config = dict(
    n_layer=8,
    balance_loss=0.0196,
    router_z_loss=0.001,
    norm_eps=1e-05,
    beta1=0.95,
)
Below are experts of layer 4 (counted from 0) of a mixture-of-experts language model. Rows are named router (the router's row for the expert), up (a neuron's input weights, with its number) and show model dimensions 192-255. Each number is 500 + 40 x the weight over its row's rms, rounded and kept within 0 to 999. Numbers have three digits each.
After each expert's rows: a language model's description of what the expert responds to. This comes from a sample of Wikipedia text that the model never trained on.

# expert 13
router:567458484507489528457460568465531525508437421540587494445506476560480530515540479469528493508491483528495455579517519429518492527426446594506572462517458468506497500455485514541500469501464547
up0:521498479475470538447586584463534518529533442492437507509504523506556509460516509523560471471454543495525431491536512475467600508535410485437544371510462530521428476519593503452471515512546562
up1:549461556514436541509460541487529524478525459452521491469484522481481551514549453474620457480508467509587574419435607404573469606463555573380536496500535422493508497535553564547573529415455559
up2:509444503417523536508510491535494539555496499515468569458493534470554490497460510487531573460452456548541526499432505455512430594526475544473504494468517505439476444548509490489504520494508611
up3:521550453468485500422480441539534537523488503449518580519493480500454524528534470508537576424493548516441466518420470489481534534470536567511484537441500502510479519497502566468507435517486538
up4:503577498500451485429476430502496455535495429520489470528469500482511516550569414508593437490501443550545483426528510442475495520427509493561560485503523521445487446507426546507425499477464538
up5:537413470428507524502444460468488526485442482514442549486494515489511550527523580443510547459497498592509519576512557494467504539559485456471560521521451464498501471496453472572433427513502509
up6:444459529458516528461468549531502528480504546558527483502495500485510501435477538503432514589539459525542492482482474536491473508489492454392431517495454514525534470514461487466448459391444421
up7:499486519494455538523443499511418457503536464501550466483476563518508491467542503497405466535529549518596461441558510484500517464474486501447459436518446487513530525489478483473518454484525467
up8:508485471485544507456499519517480571497409547483454512502576507439547501427517506540475506408503469515444474507567493470459521466488445511612543492526439592538488478509508446483473472525472483
up9:537558489453458533545514489491534382461473585516572454468468509481478505551548517491488487519454542486517483502470436461536519491528523522496475451531599470418513550510497476506503479543512520
up10:510489481515490493550508513476505481473513466470554529538553478475495465480520480515495512495536511438465508478485429507503457519505498490486556563593508452401491500529472526440499489503502532
up11:484538503472487485497506565554519480477407510447480513468516485546539522506489537493525497450478489464441519517493471486515484474476504526495539553542469492561493523478509524463528476444459495
up12:561480504490439623520513552484439564441494484496465416472521444453478528506458489544488497524462562464575499516515449468474518493469485448617506411447474508502563513560393520458578473450454441
up13:517466520469420533538539505521516495495495498504498502502472520499562562551530506473536562490469449530580572473412481524517514567509468528451476565404509508511569506512423471488526563522519541
up14:480497485441512491499443417430527497503592450535552532497562531526470531526537480484491578468567501541457551499517431542503505477537537495491583441510472452434515437535417471492502501445550489
Description: Heads of names, final digits

# expert 38
router:464509507527512452415486546433468509480500482543469552519532518475442499462543463493506570552526489503494446530536495534503427509464517472513488452501462488522512530486456510490408488512490593
up0:451492540594555445561508575561509440468511518502497518485500463452506506458445419479544473509531506483539439476417497439467494550467502551563674449498512437531483491478530491508540496468560529
up1:539499484478495529513504512476456503459565489435520519457537494444499566472539479550497434511496488472532492530473492517571509538541507488460485447501462474527471524475504550461462476535552480
up2:427561477531537489528516434553520478485512468505555481540496502493515594457550458564564496513525479483531448481556533498524452525521447508531551497469467499565473516507525472460506394454566523
up3:392495565450567547466486529561487452519547437560506461540601492422542448454556585562488499498481526520499479466530497509518488441390443516520481465483548489526497494541441486508430478480529524
up4:456545525504498462467475387552511513531397427488529530568581619476486525527485498499493485571482508517589524561578591513522404580450495513484456476424455472473553469513469534450495489466565457
up5:557472528494496437448484469461464588469525523495500488482521482438463523474495500508538539513557472506499469470532514490502458501436461433477514546494518497534573534529485473547496560478545585
up6:521534546476438474516514442524538515437431523485488577519508544412481491507531440501530462433538550477477466470540495489558454565544452523518492498513442434483534533481507446485490534486513492
up7:451499570542450489501513460463479541542613509577513567465468499468513497497519461479430465433524463489558465552439519536450468512527463526495513573512465493446515496469508534541499480372471530
up8:463437541599572521500503486476447525446507535473570529534483490474402480505525466498460389493530530511540457577454503476506513527547498444557563420530511536555473538507501439460434462548441449
up9:460487464525487428431506510504517469501517508498539569447549517523477550430439539482527506508474452599538423512545483386461486461485512500484570540500481501448474534473545473473514529521495486
up10:528482463531514516488501517496489507519539533559465517511519530460470551505482501413514495431547505459496501475582417508540454483478416493498475466536481467505514433519520484519499449503499548
up11:549588499511554495491483553481525543467559585516458440506498498496578522439517459475492559477520543429486479463506409544506499504513520504480519485525454532567496452502533430525413603468426466
up12:512532514512472552492483445548551452486482540569484479496569464480488501446581515436437515533477512535508516478489444485453453469469476523571554436487486473480500456508414509537468487532425441
up13:518498497480515498486460569512493474458490471495471473492499561470436458407519427432480469535501502502431502477491492478521501495418495557471529454472535473474436494506525457613477515477516530
up14:516537475455449554471487511570541565490452507566499495509477504497555495522538480554533521526504550525478483488479513544545468561499477561503518533487532488550532611499453552517411440538452547
Description: Numbers in ranges, tables

# expert 0
router:574516504561526484430531574449512539517551465374536518457516367449486512468518478499536446534530490498533474452546498532481471515515479545534493498527544509453509542438535432514538479471427542
up0:571499548467515591540528502506606535520531506489486539481497551533452552493419487587504522517499441569506514526499478452473526505529523550458479507464520515520529401484447509454517535479530535
up1:487514480532482512563542411498553476494512560539440475467506440495458498557546497549564536476562452515440456525464468521422527455505396528499560533509511511529512472536453459484421499480538501
up2:507435479557526537463548527435456466481486479452573487529552522535561493481510519511521587519458476550502467442537423565479404488550523590451522466532560502521465502525496494500502501484510529
up3:518503547542402501509407519449510468524500533471520430415490506511533502489527558522541490526449440528483517481515512452550429459516436513512490437532446533523516452513545542482456529470523513
up4:476515555515502459447496498530449416414497506477521462485428527472571545538516473530510486475549531572466476510436458453492509485499548466505460512474563485467526490501470458452476498504457490
up5:475506454486474532519528547529499455523546516517554455488430520457453480480458488537470557487521386502455533505406517509444476580464535547484474518502525497496511516484579503557520464433531533
up6:549567484483452514411567524491539441482521515492500537515434502518462440490514549510541473467506501505465529445432494501511517482509428546431570491436456494467486540571500532516455530504447454
up7:512536491501488554533483437442459498486436541417467483488546464530488547577484484392464503570496481511565556431506598430509482470446471517429437455502431457489494479470441569482417480524486562
up8:474550471529492556521511566486505572562506479500504476441545496492413520494471473488562445436500479487469496469499456503517482548493498502430551461473553449514464551525447490465462534501492524
up9:450491450552506454452481507473473446477546430485518530550524488464477525533516565477483507411537496466490473446502525513493479559516619522625499504462528511536522577450504527550503525495466447
up10:485459459480458473456561518514543482480462527520527513544506472465572521502453512542494449522461472544490510504501445506496554496511575498512498537497522457546447513413557460483532511550496499
up11:414446528480516523536527495514517472487411527462542515470509493469573524521511499462569483495455440416451461505530522540535551550476499465493535532576494520498579501517512490472510538457518436
up12:413477448469575538536536494600459503538504493462537548429447511557508558417501449483534513536501474494494523497508526515449467474570448636472541535495500429536463529459534512508405483539490509
up13:451490504514471507540502480496455494489448434522556423481565454437521520482523554474538523475532525463492486497464496461518492488499449487483503538506506468452433436485494517520434476445568545
up14:507542422522471540453551439436445522487501550517527473546504542431461514491500504472490444528539506516486481467446571466421388457500531488516509495477467501451511488510471441428573475439464492
Description: Nouns after articles

# expert 4
router:567465517524484479466462569431507491525483493492515556508533485536490536504491495458485520537486479488477485505536497502460536501489502493554488541558541492469429525476547481500524473465538509
up0:537448478511546503433478433419474472506500511480500513509548530507454522475510490508459467497515552480523482462546439398496523526460541538567572463506570482516491612478491484514543479517551434
up1:559497493484556502531551479482507502420438534471469563560485517500549513476441446490510534468509514494537456513406490497489544507478507533405535402527440456555534535505542441497509493455530563
up2:591492430495565456526555470479490567526449458475541514464475532499469466430510523426485514517468544472492567527462452486517495517498607502448511498464449454445463481432532450555467493444458490
up3:499518465462511560453476445513493476501536485473485586497445495517526554486557517555490468444516474449466480489445518490524486452511484547486516545532486548453495459441512477489504484510512495
up4:498456385356513528443533598536584527557503487499482573480525474512472502576528507487572485461536506469514513439466534506547546459492500568514520561478461504545554494482487527491516436446529508
up5:541540523543427504488534494473520421502509518474494453428475438520457523469504496510523497452436544465512525459495458463455482449486474496484525549458533497552580436494525523466534428470528573
up6:464524559434499560496542527552522442534461519527501481505518486475475514484532502450444498556458450528455499548551539477486441488582499568538546479495531494426453555511518515497450522458494480
up7:585554497538465522481469509553466461547472529543502463508508517542550552591462513431486456473534439546421498501519539469516584502500467486503505497509505449501484560494449484584483460448459486
up8:500475491443472494474485521493582545508531517518505527472528509425528493540454489532538514469492465482461516498484489496478554574496469499459568510470464544493555466549537474514490494557491470
up9:508432518488475544535491526463528472481511478524461474564540480475505475572512520478548562433509473544378482466469498506545468489405545464533434436496461531461548529469483512515566497493485497
up10:520504465587457458514505520513508500439421482515426521533526493455517486535576511466438508479499548473393462552385486526492499483497533566544548467539512528395461491536478554465457503536540521
up11:456604523526536546500453510464439453467459529461431498490497510491457459451501487530520527461522521531476508501525532522494536428537480493521510487494527530554428508489547426447505476535500498
up12:478492479468418571479462527470472478454471501579583462494548471481561524513550453543519501532509500525443511479553501602580519536448442417463533448544462524522496490491486478557521496512509507
up13:486424547520441506536512429414448498494562479472495535507504481472515556480485494492519540578513499544488461522503467555567442510507513492503536567574466469560474420511445473448531464519492503
up14:395532536510472510500488452516404540483507463528432512541483537581463530503545455519474486546514464538516477498513559584504510474566495492489513450494476533546464470613476539486461411484548480
Description: Sentence and section breaks

# expert 19
router:567491476527560487494497587534513454472460458484514507444519457482483488470526490484493558565555460456449472460524503589461490572466459528508479500501444505421499572471436475555501484477455555
up0:475556480438483464506454481491506510445436509398519468441551475442473477488590504455535458510387555443499488540535527481547574502476472545539487471539517545471523515471468610477487514484476507
up1:572481523492549532398482535528447470460559515485554491545489468439448542459471465456512516572487513490520473513560456521463424483528493535565452452487502468598522404580532522466508486501535455
up2:488447481460506483461464504402558435518475501550530519477446458474467470504436511532508494504453424523515410442462448562464517480481465431535495547541502464491415572453527599492514509495515471
up3:533578524478482446497534520492509455542472528588418516430488511558480488595506469491461425495572498536507501539463482406564519527526556501528511489499385535528481538490548486414525481511505493
up4:497470548469522574547455431521537503544456466409440550521490479440474520512431483488423469469521426559522440469428540481556527514474555488480519500492517472421518527441491467428568473498498521
up5:522535471450550483506422492552494530462460455467536425497474564514457537527521473464498511553465511508505571424513511452489531491363493535499523492481466523520446452460540475490532520403460545
up6:513468506436505519474556492526450524545496502547500398514557519509553534504511543532483466532515465525526505504493432563528478594532540571460480504539528527494506456480570495520459493473470475
up7:521489476478556535447511536526546547516572486546460513542606491465466518579529459463529440512496528503620464501478519513493498492476423512523481478550512475512537503462505510475591512504490457
up8:410540476477478536424508543424442562501545510480402532481510449498538479474506452489482442516497534513442473512497521485506448481436415517530512473489467495461467451420452492444442490480512478
up9:485533468499493541460483557479518512446471444524561503510491561477497545501461550435418513477469474513518517506517461520473444500504552524477480477514443473524458496503557472472490551426499524
up10:451519563479502533522448461550476463503493478556521493408507474526542473483501505498482408524501453566458461532512547416573542530465438550521478542534451513462379513485451500523497386468458522
up11:425521513520592489463458505595478551512560498410523459476518589428451536549557508464519531441434476500466528476551502482465534520481429478496471497468452481529551475507508458548491441580512432
up12:504543511572485510481425525444491475467473586533424524539416524524459484506469478551516513531417605536594464538410455476502455483488503552491436524553529461549506464478514438510431526514562487
up13:479500546564518531530437536493538480507441482484515525521445487536420499439478558502448509535485497466534508540443507529561558527441468548429466493435554575489493538510573491429525412430490510
up14:506456486557520448554502489489445548500505477492459485593492496466490453494506531510498509462493433483471479428561567538590495414500536477445514579406560514409444531499458474543456461449499529
Description: Adverbs and particles

# expert 32
router:529472492516521449457514610485513459499476507471541514484550495610503505480517508486476477516543457477547501480551513566539554518516513547520485504551516473557493515517468502485491466474486565
up0:540534522483537502487498552498506496477510483544496526448433468522418430491469435474466532534490446568459555495511486541541495478486430447484517517476516497600474490502534509534503455470432517
up1:477534510501501428579500453511465504460502526522459576460527557526483472516474514526454506537454440508498453516535500433570497557526519456580480492543523551479522524588494524517508426493506491
up2:514511525516400510542505606519537493447498527515496554450543506577593483476519505470556551496493429471494486513532521542513459528491495508550502508544443486523512529496468553487472527550518428
up3:512461509497557464481507556464505472482493455516479505447567503454507488525523493570540457549481444533520607501480534487466441512571515532490519496597555473510466485498526558472538485445508459
up4:580526506482493522507524442546460538498511441478481451409451523463497486471514564505456444536521525462495490468562515545495494502525506546481567487517504558471523534529487578539491539514529515
up5:493519473521546560479599385528542467492500544490500466506553506517497530413466502510436542551493545470619481551531460495519531517484479516519502507431529426538475509501491471540494497458502419
up6:477503538428508546504500525533446474490482576527516496479429474493536495456524499486568490510494498440460469506512523501510519475464544507488484531569508458468516504508490451573544533548549506
up7:477511510519509537497558520501462500578496474466482543460436487543575515501569468502532504448443523454419477495449519485541534504565552561535462472578513520501461433473526470479445447490509541
up8:494504559496473636471435506548470506515469554596518478467499471519472489476505535564520489521519499471539420489544491557515517569447446452478423477486435483455469549388501522444501507490502480
up9:491533467531503503442450550574498482477474545500555576500453489483421455542516494547548484489475527499436548488470496573494556483536494477524461532577492486528516522511582446479447475462483468
up10:516541458522538526513492489521480459447533500500538453462435519521513518525418495519497540463506444520491478509441522547499525495501550493517482584473496468459522475410496451592481451475457486
up11:480559499507517485490455454477527461549407491453464513483518519463483519500501444508496449536565542473504489552423512467531453545471531500484453553548470520470521507493528507549528464447500430
up12:515424561467560518435550565459439479485493594472479444537551443459534491452492514484524494531488466490558478498525495538474500495486509498495392516478466501583515506534491527519505468425421546
up13:483528485497518555496470536559492558485500548468567517513539539477497587515482513536563449554494509604495497471577523454520481548543433554473495543544519490522486492569476469495517476547504464
up14:512497509481469557517497521491533520527483599401441487516479507486470493464398529491507532557469454447570437521575470529480479551576496454568474487544474458551483529482477519490463580494500478
Description: Lowercase word starts, foreign text

# expert 17
router:584475482538528439526402530441501460432481478414496505434516529546410499477518510492505484507516501508489480542541509463552471533517548529566530477503606499561538520454505534562489500466531571
up0:482505553486556514490556564475577561513478500558527485502550484476497500461461475498574465497501568530506552554532535481497520451461490542498551531499414525504457513512447510429473531513613467
up1:450460470504460481481545503466504485442530438513450561511492546497543477471545485531561489541437540531496434487549514437470533537518515509555527541476483532431447459510463530498488501475498519
up2:491528529547465499517507554454430531558502428469498481453419517530515461507494498496500425520522508547508532533463508490516440533538586435550438574498555463515503479491570570471478526481459505
up3:516494434525529490450496410507484487571481525453567477510512451413485500491484460480440489406508507535592488454490477515503482473519511514500528526527583500554577498544417563537531473548534483
up4:489534530520427464515535515521556474465459469520495525536429478486536519472528556516540467520515486507429457516498507510501511517524503482517486560527516540537483546468422503480529503478562540
up5:520456443483492485505532475488482532572476524507576539469466584457473556501533514515520531490474587469562484457487526543575542526468514506531528450489546527495564554421574443476512522458627491
up6:474442553547548506599520510461485573504461567515529506510494506515445452451583580468464490514564495518469461476557492469476425559517528553568513488552470480509499577501449505485478514513536523
up7:527537555532497468499466484448437460489564567559502516480497465561604562489489541473487483440490447503433457504420525451503511539508476453469545501496480468460558541487477504484459531500577621
up8:544418481484559558490510468467485543534485507603537440506445491455496524504541537533522560507431548430556522457555495568484508494563450475535489412558586422501510501495513518509541454520442503
up9:558530473518577450504548524541572447472472555445488491481533461473543534482553543545484489509467522457501539442565554491514447438478515451533519549512554583488558491551507492582458496520562574
up10:446447467489498490494515481476485513453465512471488563393440455469477438494468500538449470496540454518467500559532505511483468486484469607497499535563501452509494499482475505510538518466453528
up11:505556485464534462506486485474511546504495443494440561503468574506512474439540528517536489479498423491570513548553442416511491505515450494512456538494568529529516464450458511511440483421489412
up12:508519470516546489452539529497521412488547545603577524474541536492537463510466569522457476510519497498464539447497447427484552489572567547432559429472447419505497506522513500502446464438529581
up13:489485527562522448544416505475481519422497516459500529409465512511492516527483491529514507507496545568479500555479568466486455515527459443538395454497563437581511536478510442557429515466483499
up14:441502485511472543558532507448456484458563500439542514513523542507562448513537487443476533491457513544523497497404551487498430512471495534460502521507507477501471484459491492473518448544465503
Description: Ranges and open brackets

# expert 39
router:491516533530473472476491529506547504445454498520462537480541450595475513463569462487506507538492476474571458506518555548549477524444532581507480513544498472494476520461445497549435493487464558
up0:465433509490445470495495550497507487482545441506529556505533458478421539438462502512528467521477490554472629460546496461498524466464499500431525448547514478501550463442420485540458504510466509
up1:501490568462464498580482531503494541567544507461539487566546465464538461434463560535612546534479517477507429532496453503498568451459456497509598570476458553482466487489430447479497422421479506
up2:489538488467514566474446465443470477458510530487502478514556569484528532459597398534510484548484522549566545515524505525515473438446482535559496494547535514439443537466539534497512468527470545
up3:498528479505446439525512517466440492391524496462486563504468513510561509434569484422442495515394511493475502455455525476584470428514547490525448478406503578503500519456493547533577502516460504
up4:494488458473512553473511464451493470510489526463476478434527442455490496409477541533534476481520485453485488439499522531467509457595466565439540581568516466496483448442487534510462514489482524
up5:475516509518483473471486555465449460566468517512515522558523480496506513581455481468472517469442566466444498475479575558509516530483498504559512532581519482486481492545510538474468551489550495
up6:536504524503573468501450425484511477530481487519465540492541448495510493479497472445493481514538513496511497442529501584482486496448555507552493523541504506529444479556504485488507517489516558
up7:541495487477478517480466520561526510455540492482455466525483509452497518386570537434471434510502473539501526514527579472506468507451561554482521474530531473456534443490407525545464482410599527
up8:494482499555487512472500518534551526566443504499513429531563506457517433580528492471494483439474478479543536541531484506508533488469475567577464510542486434498538469468446479531520463445439442
up9:471495480596525477495501503499477531475542474504466517538461538412480450481520554483489543461428524443494496500512583567418516499506470499430544562458387491549533452493525513517548453515519529
up10:522579463468446574499482553531487506501468451459487486493527472497517525509481575549509463431512459507520514516475541473444533458483508514481453480458558447548469474519438553494437461467460405
up11:440447505431468497464491500555519517463532608451539464497616492465490562496548476546513470508473473402439508521472519486506474550415443503549507575516487437482547520476468444531504521523489583
up12:433466517478516469485506514503500454556488488458427487544508498503553473521468507447455570445566394561501426528489458538491639500471497476515554563465479552560481550565533491518386518514474443
up13:438467515539489563466475479497389489509461465467472514491458471615428482499520589537469484498507444518474459542471573531478525422551480491498524602539478511531492494506476475528504496499471511
up14:474556512517539475519546453572521471529456474548485542455523604462447500530525443496513523412440548528521507476440528487533465476478485502533518444529478518512498544504487544518493454530538541
Description: Copulas and table separators

# expert 36
router:520543536534522490504526539445569521490548482482555507466508456534510517504532438442505588541495472510569483491526595571541503540479541483539491515480454487528524490492427503519483454478517516
up6:557571462536508550490452423499564468484535519481533488535513508552460499469442525452504533490538440478494426512507491510458487489473466523527568488477488520504528537549542557516500559516571500
up7:520517544550547478570548495489457476521491453525544504566493443427510446531473427459527486496491455515474465499504499584467554485501495503563536476518502496495485480446481572520553546464551488
up8:561471481465478531413468520531395453452550522524496465511422467446537477467500445445505535422485491516470460427472543439479455470508505560516514461558538593530519492435499509515491503488546461
up9:510517487491495453525414562533523466511504443439548551553511401508484511540429459505454519466528464459483562530588544544514512496517495515490442522505513497488497531536455522561441511520517487
up10:461458636529529534463476522545429483455443449527540529456556473559502522511425520456511554506524518490490515431475560526504481457543514477521542485537435569535469486489534485501530467448449559
up11:466502467464504462523519479473476543502478512497485535529476482522515504533553480507551477519452507471578493530496544456543522547505581459561499470535479469562552549483494505561527529493471508
up12:483394469534500445479506561543573472532478490489397464461484464467432536537479541427522457494499483500455482507519550400497447588510448483548472492543501477570470474450504545513532594576502504
up13:434432520543583515496471511503496489556556535489473514508509475508523489504426495517474493479480495591533464465561484579506400518531523510515468520556560449528470521501535459557533535479521518
up14:490576477557505565444538557537548476510501505588486468492510473481548521460477493517494617456527531508481520463524497509549488534525485480478500505485575505469515543426539562480444482515492458
up15:485513505548509457490513549547446502450494509449457566493475540509491475521526465517481452406483514525512477500514522472498497437496564509480508573434506506528542486472502527496417488531407457
up16:491531479561461486528495491559493553565479506432573474500533549481592481478590507495493526504540492536579550515578520462403473453503587554568453551535515477583539551559533581507442572519449471
up17:529466528516450502429434490603451515517504437509483472545496542463464454557551452494473432513464552518508496505485516497411505480553476480496483437483563542484448491526442462541474438499469482
up18:508542495399452487508495517537454427472448518535581540513444518469460355537571527503495523507526542564517549465496452508505557502494474499524479525572489512498497521471479504477501513499489519
up19:479535552535540501494514488473521463450475515511446524498491563516463535453418515565461502499504507538537559564518490475443498485545562493482521569532497420491477510551479541430424554499527482
up20:498486494520422470473467432440505501539497514445512454471540433564501506452467561461370528397499465518534490471516461502486455503487477543550548511447529513567535540457427474461437487518553552
Description: Capitalized name starts

# expert 18
router:551503489525508486467492586439565550498533462473571494469466436527479506496546488494559467501558474509491440479524497516511490518481520567502497450486474488569492475455449450546447513486459583
up6:489461510519503558414503475484527540580563441588485510505504492501491546547550504473541520532470437444493467491496536477425513541550521502516505518523453465453512563539491475463468570462471464
up7:525463537538511410525494489514520459566496497479508529540470537460469457525488578469520577458470521496489430453447477478439503531525571470475546426474527519525527490522496493458514535482456490
up8:557499555464468500561523512484526500452524494551428516450491519446492492488504492537531452500565565540534520443485459501565482485474556514488511587470516529552479538454505533465475511462523573
up9:479449550500508487510548483475549527444538492553482439500455514556441517380475534496460531510553473513494475502515537396508445454494526505503498527508459522502571574454499476471462503431471499
up10:504497518521460507486446521539514526490471505489452450471435412496517544523589567534446499473497489477481506468465484526481550516531480509455553523447577412481537477532427567497533478528506475
up11:578491479492480436519472558552416501555495542522510509549520550534533460509472516531476493527552477505533437501459523490488443489495516533488445520488450545439492531497490547499475565522473468
up12:552506522466513546478521502463452490511515523570447517516460512501456496463494527491542495497509417433522473521572458537444447481377508428518532446479496491509400497470488536436505489531469506
up13:504546483453506488569492551433544503509510515518536456497516434525531566519511494555551472472451462526515521447477487491544479416526583526428512567494560451477491544478438514515523509469465450
up14:512522534493532559534408498468463502476560494523546448489489457497482498540515492512502562524529390505479491480452521516462518495486388506482475477501519527501486536477503442464451465485477537
up15:509563563508486539533543539428510516558511484442560532461443510491532421563525475485577506494505500515475521528459488492503504478521498438557562529604518492460520435462519455471519485544476526
up16:445502532453493532487560567512460416477454477521519579531465518463460451580541534458436550434488496438485521561445523499443449546594488547541478459459539459482508472483538483524528541507531496
up17:465549441490472597457547445471503511545462488497483517546505544566574556562485529529580515536422456477459518509499455536462538485507441552455502622517440446499507495499479553532512485519505581
up18:519499493506551449525498502491537488482466537450408438506454542472534515492451522573561488528505569466522516502481505523491470446467440484454503492497521473407593514449528478478493441486478376
up19:445452504429582394466482499473533446488548518575501456524445529457490514511490476425535479534473463543446538518512502517534471519527462558541531466476464444484509450506547497576432539475484460
up20:510504542498554535518562421459488522422490562504485451501521502565443509544462506493438477500551454466495517576505478430566458528519538483494573551471545488449539498443479451534497504516551495
Description: Noun endings and heads

# expert 14
router:499507532506500452466560582557552543447480470461505526528524430551452550474546465456499538518502464525599531579582497532546502532451532487534554505528527460470484580479424552515451459480490517
up0:524511480445445442560446558489595519571477569550474482582505525466555557431492508507481561486468503441451474549470503518461531428432542542529552521537585544491512511503520469409573491446464521
up1:507459562456440559536467463495525516516470431534468487526491502571563571523499419520492543438484537492498526473503558485484488552525571462479554511526585508471433486626472454460415521576490491
up2:505491528543502514539487485476531446487493491479511515503471548489488499442425514510475453566469444524441524517542546521508448513486450482456537498542530480567515530503483501538500550493483574
up3:444533476502516483466476542480512495492534478533472586505489545385533430508439500465576489483543513449500458509461468540493557481580587464422499469439564452509463496510482530527451464482455454
up4:489554578449525471455538509470509523512512526534489461520509499495525470554490549575473521449513453490477492528522510542519484432490494466508483462513520466516521541477399515406452547502505495
up5:512493515473512497506504456518580521546554495481502423484567433468473528491446485521454526546484499582465495450530527443530449459467460554487611503588463491440523511485579480452490451526478442
up6:583503519474509496467462483567525511518503511478435471501490452512494493465562552470459580536545495548455457503566421518516563456483461452514452508473536585525486558492465466460457494451485536
up7:464472523439537526477485510523517507455484508430547554520483528499522555545447533483504467490463492520522454512483545473518539495524512581513519425518516500454491558444477469525479480588490402
up8:494518482474478481510465475473551509516552511553478548534544525581519473483522448547508460492445518492489478478470537541612458528483499468576508555558475518462380442513513504451521434480515451
up9:561549471453505511458471526528465518444446490533495477453479515495536470481448514546561563492526550512440403458532491499497585527530550473519536479507442481503509554498450536534513501511501524
up10:507519458485561492512487537513495585512561477499530477511512493497377541476483500481482531521559383543520522547496503624474529533504479511497500574465578516491524469526493562519536537486530499
up11:498538486524557539481482475558509446454497522432504460604491514468491527387529547556462558516444519493527513582603488496508568503508526500503436499475483453470548499536468548448482435510481512
up12:518520545501489467473464481487534494483469521473569491460585464536512474443478464550553440515559442514496476478543467498392463540515479513419473525498494450495475478563462469483581485486499509
up13:414477472496497535561518530451469499553467493547461469518474481463517519533545482562479538538450492553549493477546469433444491505436532519462435498491446497467522508562545494501515474512434496
up14:543488538486476483521480530516478548457512513506546481485547504517525462442511474499553503442492477550482543481522518490557545408538519524445556500562531517528493507481460515484446498451457456
Description: Units and table cells

# expert 30
router:605519515522488461414502548476534534462491449517521509435529476543466546487500493503552536517538481523546443489540493488551494542490489553497550529493430464550481491458482506532487524494463515
up0:493530513493538457543487492464472472517438553536515501515501534504517557462494499523533505501486521533468449480484544523577553529474523577526512464487533517541476504500470501489426613507523519
up1:484476499480467497540510460499582472537491481511546464486484503503505483544563446459449515457521537532559538478530495529514502488485531430529524450465534490490505494492467491504482487541497490
up2:543542568521455465517590516440446503524561412517479430574526483476558495443460484544540477499546471565498503437467446506503499450442533533506564446512553501467475439544475543473559574548466504
up3:559505538400555458481536544472538504562416605460445561450533446532477556473483515501518438446547473448481507521473471483543474476536419466510536549502473449482477549493478522508518510483490513
up4:435534493503457498462467517567493427491497526494509491449492475464478435460477568515520474462463433528491533492511474445486564570490572513465515533553475427520476536472432525530537506544419531
up5:430488464571498461478523527523457503563443524522504481474476505497576535527533524544435577556542474531519472462508531552501488462546493548530550489515518468441510502470529417509518489549524514
up6:446452541529545515477500493355493498460528509510495554435475525540500459427461525463462453509533446443479428440495573464511480498523513489483505525439435522453487499526480474548456532489492460
up7:517447511498484498476451485550613465542506490473532529510499459464482468443473523473504524538509531366521524470501515497458522512513464491466607514459460456540512469496535480501541625509503514
up8:454505484535538522478422468479510491536506525528431532481499476455471536503477545489570469514533543487501447497520578545443437491545534546567517532535496439513511590531509508463475477544489516
up9:451506463484460496469515443490484568481568432491498452464525454512436461446538459562503420480620489527437514505487474458504458525514524547498451508450451483447426495457443532590526509509574478
up10:488499483565442464540543480533485495481405481505533570495509495473457581502469369502510430442441563530509462533510552552522513560517477552459509450472482567536525503564512427471486478544529454
up11:443538505503463506485464478527518524509460596526508494532524466456515538561507529558482441542558401583452483529496448480492531531483541532553537457445536565525484490559397486478507497514479479
up12:506496510435456467485511474441493496456436480523482532496489515561579543484479535532503463483548470553526522439522490442574490492507538504482534500485482546490507507475497465463545528463458573
up13:539471516602456574578471504423440556551513539515515571448526444462455511595442519491501510462520464502507500476540513607488420499486508464488538478477524511439516564464483524465510527527504485
up14:543507574473475539418453530507480487476479447514495518510507499454467513511546532508457518502509511496513450510516549522483546469513466627606500440499459453525487527498514475478531484503504492
Description: Name-final words